From a checkpoint of a small mixture-of-experts model trained on Wikipedia: 128 experts in each of 14 layers, a variant of Adam for the experts.
Below are experts of layer 6 (counted from 0) of a mixture-of-experts language model. Rows are named router (the router's row for the expert), up (a neuron's input weights, with its number) and show model dimensions 128-191. Each number is 50 + 12 x the weight over its row's rms, rounded and kept within 0 to 99.
Before each expert's rows: a language model's description of what the expert responds to. This comes from a sample of Wikipedia text that the model never trained on.

# expert 20
It responds to: Sport names and people or role nouns after a modifier: basketball, tennis player, head football coach, team, married businessman.
router:49 46 49 50 51 66 44 75 58 72 38 36 66 62 39 46 50 38 42 63 41 49 42 58 49 57 52 64 41 55 54 58 57 60 55 66 40 51 51 47 40 56 57 44 75 73 64 40 37 54 37 62 60 58 63 62 57 73 42 45 49 48 64 52
up0:45 50 48 59 52 42 43 66 58 46 63 32 64 68 41 52 20 54 53 63 66 49 29 64 55 60 58 47 47 37 71 41 55 56 56 51 42 50 35 55 44 46 61 63 67 65 70 50 39 47 36 65 49 42 43 52 34 59 20 37 56 65 53 53
up1:34 48 32 43 34 35 49 59 50 49 64 40 50 47 46 52 21 68 71 40 59 47 47 60 54 49 49 51 50 66 74 43 52 44 61 49 35 53 70 51 73 38 42 54 42 51 64 53 33 47 53 44 39 60 40 37 42 38 17 58 69 77 57 44
up2:67 40 48 53 61 41 61 53 65 32 56 56 49 56 52 74 62 29 58 78 47 26 46 34 55 59 29 44 74 41 60 46 51 68 64 38 43 58 46 45 39 38 38 54 37 20 53 50 34 55 51 57 64 51 49 33 51 61 62 81 43 49 40 43
up3:46 59 63 57 49 59 57 57 40 64 52 44 45 59 55 39 42 50 46 63 46 42 35 57 44 57 36 54 70 62 60 37 38 51 63 33 50 49 59 50 38 65 71 44 56 56 55 37 44 31 54 50 65 61 24 68 47 44 45 52 45 53 66 70
up4:40 44 52 67 42 79 78 77 54 52 41 41 68 54 62 38 63 46 46 65 69 65 26 61 37 47 79 49 44 47 59 48 65 55 47 56 45 59 60 55 68 67 37 36 73 60 68 38 43 54 36 47 66 47 37 49 62 49 21 55 64 54 68 48
up5:42 50 34 54 48 38 50 62 48 40 51 38 54 62 60 52 52 63 57 19 49 56 71 56 49 53 47 50 55 53 50 34 60 73 44 48 50 57 56 49 56 68 72 45 65 70 33 41 50 57 55 40 42 55 46 53 65 54 43 39 13 85 50 51
up6:52 51 55 43 34 37 40 40 62 64 53 35 42 52 51 30 50 53 51 48 46 49 73 33 58 43 35 62 54 75 30 47 59 64 55 46 43 43 52 37 72 36 30 50 42 51 36 70 54 53 49 64 43 39 38 52 59 32 48 44 42 38 58 42
up7:51 34 69 65 45 66 54 50 73 42 52 32 53 43 63 23 60 58 39 54 39 51 42 61 43 51 64 62 66 50 70 51 54 41 43 60 51 47 43 44 51 34 32 67 66 50 52 52 42 44 49 46 43 52 55 47 57 89 54 42 69 71 67 56
up8:48 70 42 51 41 44 49 22 67 53 44 63 45 32 48 42 75 57 65 51 38 43 63 43 32 63 36 35 52 39 52 41 56 59 50 35 46 45 63 61 36 34 40 67 34 68 40 63 47 54 71 38 45 44 38 37 43 47 25 27 36 59 44 52
up9:57 52 53 63 60 61 31 56 50 27 47 60 67 47 41 31 52 66 67 56 48 70 50 65 40 53 80 42 43 51 55 48 64 50 24 56 31 48 31 66 56 68 52 49 66 75 72 53 60 44 60 57 44 33 34 54 67 55 28 49 64 63 61 59
up10:79 55 59 52 55 43 47 35 34 73 57 53 65 42 48 64 53 49 49 53 58 45 63 56 52 76 51 48 41 43 54 55 48 49 51 54 65 60 43 47 49 47 33 43 40 72 46 63 42 28 63 34 48 38 46 65 35 42 59 47 63 57 56 49
up11:44 40 40 43 62 40 45 53 62 41 52 54 40 78 55 56 51 60 82 36 54 57 23 47 52 56 44 35 65 58 57 47 49 54 61 54 50 36 35 56 49 54 65 60 58 24 77 29 35 54 54 55 49 38 57 66 50 44 67 50 33 43 59 22
up12:47 57 42 62 65 48 62 32 57 46 33 33 60 72 55 63 63 66 51 42 39 34 33 43 49 36 21 42 66 56 39 55 35 35 71 40 51 36 54 47 39 62 58 61 60 38 52 54 41 57 61 42 22 43 59 34 49 69 43 46 52 71 48 38
up13:43 45 33 51 47 28 55 44 27 53 44 41 53 68 68 34 32 68 48 44 73 78 62 71 25 55 60 39 56 45 58 39 53 58 48 49 73 44 51 34 51 55 50 48 73 65 47 62 45 60 51 34 50 41 52 40 49 58 44 52 34 42 26 37
up14:59 50 68 93 50 46 49 45 55 60 51 63 61 28 69 56 30 57 63 51 60 44 48 70 53 35 68 40 41 53 48 31 51 49 24 57 40 47 50 52 48 42 51 44 73 14 54 52 60 37 69 50 55 39 50 44 59 41 52 42 56 60 47 61
up15:47 58 40 26 55 37 52 53 79 36 45 50 57 43 57 44 41 47 56 50 59 42 41 53 35 87 42 58 72 71 49 42 44 39 49 39 40 58 39 45 67 44 28 49 44 50 78 51 33 27 60 53 48 53 54 44 46 39 63 66 75 73 70 50
up16:50 52 70 47 52 60 45 34 71 60 50 58 61 55 46 62 51 70 55 63 48 34 50 36 46 60 63 51 40 45 34 58 47 35 98 46 39 42 46 38 29 39 56 50 44 36 53 56 44 29 57 53 52 67 59 45 41 56 72 50 37 57 68 58
up17:27 54 50 35 65 35 46 44 45 55 45 49 54 37 45 49 60 32 43 50 43 51 31 30 62 47 64 57 27 43 53 68 50 55 49 41 52 70 84 49 41 55 39 61 52 53 58 53 35 59 61 54 35 51 37 60 54 55 38 41 71 57 66 43
up18:39 52 41 55 34 09 59 38 62 55 66 52 68 48 48 56 47 61 53 38 65 43 45 43 47 57 43 52 81 27 47 51 52 31 38 52 58 77 55 39 22 51 60 61 35 58 32 45 58 42 78 52 48 52 72 43 51 69 47 56 42 48 52 57
up19:46 42 45 48 45 36 42 60 39 47 64 37 53 56 63 39 39 55 45 19 44 72 75 39 55 46 60 48 64 73 31 53 47 60 60 45 45 44 39 54 60 61 43 48 64 57 43 70 55 43 33 60 60 56 53 61 71 57 44 41 22 45 63 54
up20:71 36 64 47 44 57 38 62 34 47 63 34 60 49 60 59 39 33 39 51 58 61 48 47 56 60 71 46 53 63 28 31 39 37 55 38 20 62 48 69 39 43 38 42 26 68 52 61 45 53 43 43 31 79 51 54 37 68 32 38 61 42 43 31
up21:42 63 39 26 69 52 63 47 44 44 34 46 59 67 58 47 36 58 54 19 55 61 49 58 59 42 31 71 55 55 55 77 66 54 27 65 68 60 63 35 57 42 69 46 47 78 50 33 31 49 43 40 44 41 33 56 47 58 42 43 32 35 50 41
up22:64 52 53 41 28 51 61 53 60 68 38 28 63 59 67 62 30 36 67 51 41 53 62 44 46 58 39 49 35 68 55 57 55 39 32 22 73 37 52 40 62 59 65 44 54 36 43 54 47 40 50 51 48 34 33 47 37 19 67 49 44 44 37 51
up23:59 34 74 69 42 65 35 40 38 43 49 23 65 38 37 61 34 33 59 37 56 57 37 58 37 52 63 40 38 61 46 54 52 20 41 53 78 53 40 52 54 76 48 42 80 42 59 54 56 53 70 65 74 45 60 39 62 59 43 70 50 38 49 30
up24:47 37 58 61 39 66 42 65 50 70 31 50 43 54 58 37 50 50 72 84 68 23 17 59 22 51 54 63 48 27 58 58 60 46 28 54 68 55 54 60 31 33 41 71 59 70 40 54 65 34 48 51 54 55 56 43 59 47 42 50 65 44 60 40
up25:39 40 45 60 55 47 65 61 32 66 40 50 54 53 66 32 34 52 36 64 73 80 67 57 26 44 49 38 53 60 43 31 53 28 62 43 44 42 61 38 53 58 51 72 57 39 43 57 39 54 47 64 46 56 69 39 49 57 44 57 51 73 41 37
up26:44 59 40 76 65 74 48 57 40 63 40 66 69 42 36 68 45 50 46 40 43 30 51 40 45 39 55 66 41 56 49 70 40 39 29 50 39 54 47 53 29 37 52 60 64 65 61 71 61 62 53 37 46 34 31 46 58 34 44 58 60 64 58 50
up27:25 40 46 66 40 64 65 51 60 56 33 60 60 49 68 23 41 41 62 55 61 58 32 61 55 76 42 46 56 46 47 53 54 41 37 47 55 57 74 51 67 45 34 63 56 70 58 50 58 57 47 61 58 55 36 60 45 52 64 29 40 21 66 74
up28:63 44 61 54 45 64 58 45 56 75 49 41 60 60 53 46 49 46 68 51 59 47 39 45 51 43 47 57 59 58 59 47 68 53 31 46 49 62 50 48 42 56 60 57 75 61 38 32 46 42 64 39 56 62 44 57 57 47 58 65 48 66 76 75
up29:30 38 38 75 34 44 62 39 56 39 67 52 53 56 57 37 57 25 69 28 56 32 41 32 39 59 57 53 62 47 54 48 62 48 52 42 51 35 56 46 66 36 41 58 71 45 70 54 44 44 35 39 52 61 35 63 48 28 49 42 47 46 46 52
up30:45 47 55 30 51 38 54 65 65 69 49 39 35 49 51 57 34 56 59 60 37 46 53 54 54 53 54 53 50 82 32 49 29 40 52 49 54 53 56 40 55 46 34 65 50 54 26 42 28 40 32 57 50 48 59 63 40 58 59 53 68 60 59 64
up31:51 70 37 54 36 52 42 42 72 48 54 52 62 57 55 52 61 50 52 43 40 17 65 44 51 74 43 47 19 39 51 45 36 57 72 58 59 43 40 44 64 67 58 55 39 51 48 37 50 33 67 45 33 72 53 42 43 60 53 43 36 57 67 40

# expert 0
It responds to: Team nicknames, league and sport terms in sports biographies and season articles, such as Ravens, Seahawks, Cup, coach, in the first round.
router:53 71 42 40 56 41 28 60 55 46 46 20 30 73 38 64 51 47 42 46 31 40 58 34 39 47 46 49 53 46 54 35 63 32 54 65 47 35 36 39 54 50 73 44 56 56 46 55 54 48 61 60 49 47 62 49 56 46 36 29 52 35 74 51
up0:32 62 43 37 39 18 33 34 37 59 51 60 54 67 64 64 66 48 50 41 69 49 62 51 46 35 52 35 59 78 33 46 55 47 51 62 62 53 51 40 35 55 53 53 51 54 47 71 52 54 51 58 48 41 43 54 40 35 62 44 49 61 62 61
up1:48 58 65 56 47 21 59 53 64 57 38 47 28 58 44 31 51 82 22 62 62 61 49 47 50 70 43 38 58 21 44 29 29 41 76 47 64 37 62 63 54 44 62 64 44 48 31 47 51 57 64 43 45 68 49 60 45 43 50 36 44 38 62 31
up2:67 69 33 63 63 51 34 42 55 49 65 49 43 54 55 53 64 38 77 58 49 24 51 46 36 75 56 59 46 36 48 50 64 45 41 44 45 53 41 45 58 50 37 61 56 45 49 72 71 55 78 44 48 48 57 44 46 58 50 47 47 77 44 41
up3:38 64 66 41 29 44 46 77 71 57 40 53 51 61 58 70 45 41 31 52 66 33 59 42 39 87 60 52 40 46 33 52 64 44 37 41 42 63 23 45 62 43 51 53 50 50 47 41 47 40 36 51 65 55 48 55 33 32 49 52 73 36 55 32
up4:58 64 54 57 51 44 42 49 59 30 77 31 44 61 47 42 48 55 43 50 59 52 45 37 37 69 58 36 54 40 55 18 42 50 34 43 58 38 48 41 42 28 73 39 56 51 33 63 62 45 73 37 48 47 49 51 42 72 40 50 37 41 60 41
up5:62 62 48 57 52 66 26 58 54 33 68 39 31 34 59 52 30 31 41 45 57 43 43 48 39 38 81 48 31 38 63 39 43 61 44 57 67 46 41 30 62 58 51 50 60 65 56 76 48 52 60 63 35 54 50 53 58 64 64 32 32 46 57 31
up6:36 63 51 60 51 45 48 50 51 34 53 45 38 42 47 45 44 55 41 45 46 40 34 47 32 42 49 25 66 45 57 50 51 38 50 55 42 57 32 75 38 42 54 58 66 74 54 63 49 44 46 70 32 55 59 41 43 45 52 44 69 57 39 60
up7:65 54 70 60 30 38 23 57 58 56 72 56 61 37 44 46 47 71 50 68 46 64 55 49 46 39 48 37 48 43 32 22 50 34 61 44 21 56 43 35 68 65 48 51 33 63 61 87 65 53 55 72 46 74 30 38 36 69 54 52 60 31 52 59
up8:33 59 59 54 51 33 33 60 38 71 56 36 32 62 72 47 61 54 29 42 80 64 50 71 61 66 55 29 36 40 54 13 68 40 44 65 40 62 37 43 48 57 59 31 75 45 52 55 48 42 45 49 44 33 39 80 48 69 46 46 54 34 84 42
up9:75 51 52 34 59 53 50 41 70 75 59 61 54 55 39 39 63 47 79 55 52 67 46 44 33 26 66 37 69 47 44 29 47 49 65 43 46 52 42 57 63 35 58 66 33 54 43 67 42 45 57 53 31 41 71 57 39 49 22 39 28 60 48 45
up10:63 57 52 74 58 46 32 42 65 50 48 52 44 40 43 35 65 38 45 59 46 30 50 26 39 63 43 50 68 41 46 37 54 28 40 48 50 55 54 38 47 48 55 56 63 39 35 52 61 32 70 27 57 29 50 50 40 55 39 65 56 52 39 51
up11:54 52 58 45 45 62 48 72 44 72 64 59 54 43 47 58 51 45 58 65 41 41 62 47 51 36 54 43 43 49 57 42 47 46 36 49 44 47 64 58 62 67 38 70 36 57 47 56 51 51 55 47 65 56 26 55 47 47 51 39 54 44 40 56
up12:45 47 51 37 67 61 43 37 48 57 37 64 43 44 53 34 44 62 64 55 54 54 50 53 39 55 43 52 57 61 34 52 15 53 59 61 35 32 53 55 48 52 43 42 28 40 60 38 48 34 56 50 39 55 56 51 48 46 57 37 43 59 49 55
up13:62 67 74 60 47 46 50 48 36 66 43 58 72 56 52 61 61 45 42 78 48 35 60 37 47 50 44 37 56 63 38 38 40 31 52 58 22 47 38 53 71 61 42 72 40 33 44 64 54 41 59 63 50 33 36 48 41 62 59 67 78 54 30 54
up14:33 43 56 49 58 62 36 66 70 41 78 51 48 74 59 50 58 54 68 47 59 44 48 45 32 31 39 42 77 39 60 51 59 62 52 44 34 30 28 46 23 48 42 70 55 55 43 64 60 29 41 50 61 30 48 55 46 55 58 55 40 62 63 39
up15:55 49 47 30 73 55 57 66 61 47 45 28 43 59 54 47 46 50 41 53 36 59 54 51 39 41 54 53 39 76 60 52 52 59 48 48 45 46 39 55 57 62 33 66 48 39 69 35 43 54 55 78 62 32 38 36 43 24 44 37 60 55 48 42
up16:59 42 65 54 66 61 43 45 55 62 40 54 32 40 46 59 56 38 64 37 38 35 60 44 38 43 27 38 50 45 42 51 61 70 76 42 62 57 38 47 49 44 45 46 43 40 68 47 42 41 62 58 49 42 60 54 54 33 56 51 45 60 43 43
up17:57 51 41 67 51 51 40 76 44 53 52 68 69 50 52 39 66 75 73 39 43 54 73 55 54 44 51 67 41 55 59 63 33 60 52 57 66 48 51 51 60 46 43 63 56 56 50 66 62 35 54 38 26 41 43 46 59 34 40 40 60 50 44 40
up18:48 45 43 55 49 59 72 69 43 46 65 48 35 49 65 51 40 50 40 54 56 74 46 45 58 48 73 67 52 50 38 58 44 60 59 35 29 58 35 41 34 35 39 45 60 33 77 42 34 42 60 65 45 46 27 39 41 64 35 32 60 47 39 58
up19:47 45 52 49 39 45 55 32 45 50 42 50 36 61 51 50 55 39 50 46 53 67 62 53 59 67 56 49 72 26 28 45 63 42 46 60 75 50 59 26 35 46 43 52 42 50 57 58 45 44 69 63 29 53 51 49 64 48 35 73 51 46 24 40
up20:53 56 47 61 58 29 36 48 46 46 48 27 69 41 42 63 60 58 42 41 33 50 59 49 53 77 51 37 30 53 53 53 68 55 52 54 44 34 39 65 60 65 47 66 58 47 53 28 64 45 78 59 68 55 44 47 48 35 35 46 73 48 54 44
up21:40 51 32 44 53 38 50 56 59 46 40 22 54 44 60 41 66 36 49 55 58 61 48 49 38 41 34 44 53 28 52 40 57 73 46 40 48 56 55 45 26 64 61 42 50 64 77 57 62 44 61 45 60 36 51 36 55 35 24 55 61 39 53 39
up22:27 68 43 36 38 47 43 74 69 65 45 41 41 44 51 25 23 77 39 58 39 66 56 64 42 73 38 35 44 42 36 51 47 44 50 53 38 54 52 49 65 51 45 52 43 65 51 58 58 48 62 43 68 43 53 50 32 39 28 37 53 46 78 73
up23:40 66 53 54 46 48 59 44 28 67 53 49 58 49 60 47 53 75 64 35 43 62 55 41 40 35 74 36 65 63 46 63 64 44 61 49 41 49 55 60 51 62 50 63 63 43 35 47 42 54 51 57 32 42 56 52 59 61 38 19 56 62 70 63
up24:58 45 47 43 45 27 20 52 51 27 64 47 70 37 47 45 49 51 38 40 57 55 69 41 61 66 87 50 38 51 58 30 37 35 69 60 62 37 57 44 40 55 32 64 51 49 72 25 49 45 57 26 41 75 55 49 49 51 45 41 45 65 39 56
up25:54 66 51 43 45 51 30 57 40 35 48 39 33 51 58 47 51 41 46 55 44 57 49 64 33 52 38 46 53 39 62 45 43 37 69 53 30 37 34 26 50 54 64 60 56 64 48 54 49 33 59 52 53 41 46 57 44 36 48 56 42 35 54 43
up26:54 56 42 45 54 50 50 33 48 43 39 51 56 42 29 56 44 75 55 59 65 49 43 54 55 60 32 37 57 53 29 58 33 63 56 57 28 41 59 69 53 72 60 38 47 66 36 79 40 58 37 56 69 62 39 63 52 55 73 36 68 44 65 62
up27:41 45 65 74 48 49 45 62 64 60 46 49 32 52 43 50 69 60 36 49 34 66 62 47 46 36 42 58 72 59 24 64 19 64 55 58 44 29 45 55 46 36 44 35 35 36 43 55 43 44 35 40 54 54 48 45 49 66 44 44 16 34 49 50
up28:56 49 54 39 57 65 46 73 56 39 58 25 47 60 57 60 63 42 47 48 54 55 46 37 40 34 89 54 39 61 43 24 47 45 66 42 72 52 33 60 30 69 40 65 50 48 43 31 40 39 56 59 51 10 41 25 59 50 41 39 59 60 67 45
up29:49 60 52 63 46 57 40 61 47 41 48 35 45 46 63 60 49 47 61 48 45 39 53 48 41 34 37 55 49 43 66 62 38 22 50 42 46 52 25 56 51 45 50 67 45 60 68 56 43 29 49 55 41 41 59 43 38 50 60 35 63 63 67 31
up30:46 50 56 34 52 04 36 59 64 72 42 19 67 51 44 72 45 57 62 62 40 18 46 36 37 47 55 53 63 57 46 37 46 62 49 45 83 45 46 35 46 47 38 47 53 46 72 37 53 65 47 42 41 46 51 41 48 48 65 73 50 44 55 32
up31:32 52 47 51 70 55 38 36 47 56 47 44 32 57 44 43 55 37 42 37 42 65 64 64 64 28 66 47 80 63 53 56 43 53 59 59 61 58 45 42 52 43 58 55 49 49 57 73 57 54 55 40 53 42 48 53 46 68 64 49 55 61 32 59

# expert 27
It responds to: Main verbs right after a subject in narrative history or biography, such as published, recorded, built, released, were.
router:55 56 48 62 57 57 46 79 61 67 45 66 50 44 44 45 53 50 37 50 44 60 50 40 52 45 43 51 41 45 44 50 33 37 77 31 34 37 55 57 56 77 36 49 38 62 40 56 54 57 36 50 68 29 51 57 65 46 41 42 41 50 60 45
up0:59 51 64 51 59 54 67 50 70 54 42 48 34 62 66 29 40 45 41 36 54 33 40 39 52 32 36 21 32 53 69 45 35 25 53 51 55 13 52 65 73 51 42 69 58 46 22 48 39 58 44 59 48 49 48 44 47 73 39 31 43 51 70 48
up1:47 26 57 56 53 56 54 41 40 58 61 40 45 28 62 60 35 57 43 55 51 57 34 61 48 36 53 41 62 42 64 51 57 69 43 50 53 65 63 46 36 61 57 47 55 56 70 67 61 47 36 39 57 42 64 56 41 43 54 50 22 45 56 82
up2:40 47 53 50 51 38 58 55 38 28 59 47 52 60 49 69 18 52 58 28 48 63 65 50 48 35 51 44 64 47 28 33 50 64 62 47 70 46 56 56 64 59 43 52 71 25 71 39 49 62 52 51 65 45 63 52 55 36 40 41 49 34 42 42
up3:47 51 43 52 47 42 46 58 54 45 58 46 55 46 58 39 62 48 70 40 54 67 59 56 43 23 65 49 43 42 59 59 51 40 53 55 41 84 46 48 47 61 55 77 50 58 66 68 44 50 35 48 39 44 60 52 51 59 55 42 51 54 39 63
up4:43 50 62 67 31 52 48 50 26 55 43 69 61 40 67 50 37 45 57 30 46 35 45 54 55 45 70 34 51 40 55 39 52 19 59 56 55 34 47 70 71 62 43 49 71 63 58 44 54 46 64 47 43 40 30 42 50 58 48 55 28 45 34 36
up5:47 46 44 30 63 46 57 47 81 54 59 63 36 58 54 41 51 72 65 35 62 49 56 38 38 63 45 64 36 39 44 21 46 31 78 42 51 43 59 52 48 58 59 52 61 57 31 48 50 53 27 44 72 62 47 46 50 52 38 38 36 49 42 56
up6:40 40 50 60 51 64 47 71 56 75 38 48 47 36 43 44 43 44 70 56 54 59 39 50 55 48 75 28 52 80 38 48 54 15 61 39 61 37 47 54 42 59 65 49 57 36 44 50 53 45 47 40 64 45 23 57 62 44 45 48 64 54 65 52
up7:39 61 47 47 49 44 57 69 56 51 46 57 49 50 45 35 27 51 40 35 38 44 66 56 43 64 44 70 54 64 41 51 57 58 46 52 60 44 55 28 51 32 56 64 57 57 49 55 42 36 42 64 44 52 34 44 39 49 39 51 59 36 54 47
up8:60 49 54 68 34 54 55 52 59 46 58 51 43 35 45 31 43 50 77 66 65 77 56 45 49 37 39 58 62 52 61 39 72 55 51 33 33 33 52 50 57 49 31 60 50 42 42 60 47 52 57 49 49 49 69 60 59 54 40 29 55 40 72 57
up9:78 58 29 49 61 46 40 45 41 30 51 57 54 51 45 47 52 43 43 41 47 34 58 54 48 50 45 74 47 53 68 49 36 62 49 42 35 63 35 49 41 35 44 54 66 60 67 57 36 43 45 56 37 51 15 47 39 71 31 57 72 51 51 37
up10:38 41 23 38 40 60 65 70 32 44 55 37 65 66 60 51 36 57 63 82 54 64 40 39 65 57 66 42 40 43 56 62 39 59 45 40 56 70 63 59 57 46 46 35 41 59 53 45 26 50 49 51 60 40 33 51 43 44 74 51 57 49 61 53
up11:49 42 38 34 57 48 45 55 43 38 44 51 60 45 52 48 49 58 60 55 59 39 64 48 49 64 68 37 43 60 51 31 48 46 45 52 43 51 53 68 69 61 54 60 51 56 45 54 46 47 81 67 56 40 72 43 35 54 28 66 40 53 52 53
up12:67 67 56 56 28 54 63 35 54 56 38 42 58 28 68 62 65 67 29 32 52 31 58 36 61 43 57 60 69 63 53 55 49 61 55 43 47 55 48 57 40 51 10 61 38 62 45 48 48 43 62 49 47 41 44 55 39 35 48 77 69 48 48 39
up13:48 58 51 67 46 40 41 64 48 64 55 50 56 40 51 46 30 18 74 65 36 61 55 46 54 47 61 51 73 61 51 61 53 49 29 50 51 64 66 42 40 47 48 41 48 88 51 75 34 51 44 56 33 40 54 52 57 49 45 40 27 57 46 56
up14:46 55 43 46 40 39 44 51 38 42 66 48 39 64 38 85 20 69 61 43 35 64 59 60 59 62 20 43 65 59 58 50 74 75 51 54 63 49 69 27 55 55 38 37 61 47 32 52 39 63 44 44 50 82 41 47 45 46 40 48 45 32 28 55
up15:40 59 50 52 63 60 42 51 27 54 75 42 46 68 51 38 57 82 49 53 35 23 58 50 62 60 74 65 58 50 44 43 43 52 31 44 48 48 51 47 64 35 64 79 58 32 43 39 54 51 56 57 39 46 38 49 60 64 31 17 60 39 54 48
up16:43 37 54 51 39 42 41 40 50 54 57 52 58 52 50 35 32 66 42 31 39 51 70 58 65 52 62 50 38 49 26 32 52 41 59 24 45 62 45 67 77 70 46 37 51 44 40 49 56 40 73 37 63 45 55 59 70 70 47 67 41 31 61 42
up17:37 37 40 44 46 62 43 50 78 54 64 45 45 57 44 50 59 44 56 61 49 65 45 61 26 43 40 65 27 28 54 42 43 49 45 62 65 41 29 50 65 71 59 54 50 69 35 51 46 53 52 49 56 72 43 59 62 78 28 60 43 70 55 40
up18:37 53 72 43 49 53 55 52 88 65 40 55 55 57 64 51 39 36 45 45 31 46 61 55 47 44 55 61 34 51 40 54 31 33 66 32 57 45 48 36 51 72 41 43 47 65 27 64 49 56 37 49 48 68 43 57 58 37 61 38 40 60 48 34
up19:43 58 52 41 53 39 64 50 42 31 68 51 46 80 36 35 44 46 78 42 70 53 48 57 64 59 63 53 52 22 62 47 58 65 84 58 48 43 48 35 23 43 38 56 51 34 50 68 36 61 42 59 60 44 46 46 48 45 29 58 43 60 49 54
up20:32 64 63 44 62 64 65 37 63 68 53 57 43 73 39 45 31 46 34 56 63 37 55 57 35 59 43 44 63 42 53 44 70 22 33 61 49 22 37 42 37 23 80 43 55 29 55 40 49 48 69 47 37 59 41 52 32 51 58 49 38 40 66 56
up21:43 55 65 51 55 45 49 32 52 32 43 52 48 30 58 50 67 52 41 65 67 51 44 59 61 64 49 37 50 59 45 38 39 52 48 40 46 56 56 62 64 61 26 58 35 54 65 37 61 43 64 40 60 36 50 51 39 56 56 75 62 76 58 41
up22:44 47 35 80 70 53 40 55 33 48 58 50 45 42 55 44 67 47 43 66 65 56 55 51 34 71 39 50 52 39 48 52 58 60 58 31 43 56 53 33 63 59 46 69 45 46 68 56 50 49 60 46 52 38 69 46 40 56 42 37 38 61 52 55
up23:30 52 57 49 81 26 81 49 86 66 44 57 25 53 59 38 34 55 65 54 53 56 40 41 60 28 51 41 67 52 62 64 48 43 69 35 44 40 65 33 39 74 51 52 66 42 32 47 48 52 51 36 50 38 44 64 65 38 59 42 54 41 51 59
up24:48 43 20 54 55 58 71 56 38 39 69 46 62 57 42 51 52 31 82 65 35 58 49 38 32 40 68 44 47 46 42 65 66 69 28 43 68 77 58 53 48 48 60 52 37 39 56 42 46 57 55 39 45 54 60 63 45 50 40 63 59 53 63 62
up25:65 53 42 44 48 50 80 40 47 53 59 64 41 30 65 49 61 45 48 20 64 56 65 37 50 54 63 47 49 48 71 49 57 79 43 42 53 72 67 48 34 53 43 51 57 54 51 38 43 52 36 59 31 49 48 45 49 38 43 24 51 54 48 50
up26:43 52 48 39 71 34 46 23 47 51 60 61 61 63 37 46 59 78 43 47 53 28 63 55 47 45 48 65 63 40 59 42 46 50 48 53 41 35 69 47 50 64 52 53 60 40 39 57 64 39 48 36 45 58 61 61 52 35 24 35 67 53 50 63
up27:47 49 60 59 47 42 56 66 71 83 57 64 37 37 55 43 37 42 67 54 60 35 33 64 58 38 47 54 48 42 35 35 68 46 27 21 42 56 60 60 50 54 60 41 44 49 42 62 59 56 38 32 54 55 45 43 67 44 44 80 34 56 57 59
up28:40 38 48 75 53 59 52 43 44 55 43 47 63 38 62 59 67 44 48 45 39 27 44 55 55 58 35 33 68 51 37 62 47 52 27 42 63 55 48 37 56 33 40 57 57 35 42 68 47 43 71 56 33 44 43 38 31 47 58 36 68 24 56 46
up29:41 42 41 60 36 49 44 68 35 62 71 52 61 60 65 60 39 48 57 43 43 39 79 50 52 68 61 46 62 38 26 59 58 44 30 49 47 62 51 41 52 37 55 88 61 46 53 60 55 40 58 42 39 56 58 46 48 58 41 36 54 49 60 58
up30:61 52 54 34 55 43 58 45 30 35 38 57 46 32 72 55 50 54 43 57 60 74 47 64 48 49 54 38 55 58 46 27 40 59 68 56 50 78 60 39 23 67 48 40 40 67 51 48 45 40 32 44 51 23 54 41 53 53 54 39 70 46 38 64
up31:33 35 40 63 54 61 34 54 43 83 37 58 44 54 52 54 47 51 43 33 70 61 53 64 37 36 48 51 38 50 61 69 62 49 62 57 53 24 29 66 50 61 81 49 55 41 39 53 48 41 45 43 57 51 38 59 63 53 58 33 51 65 50 46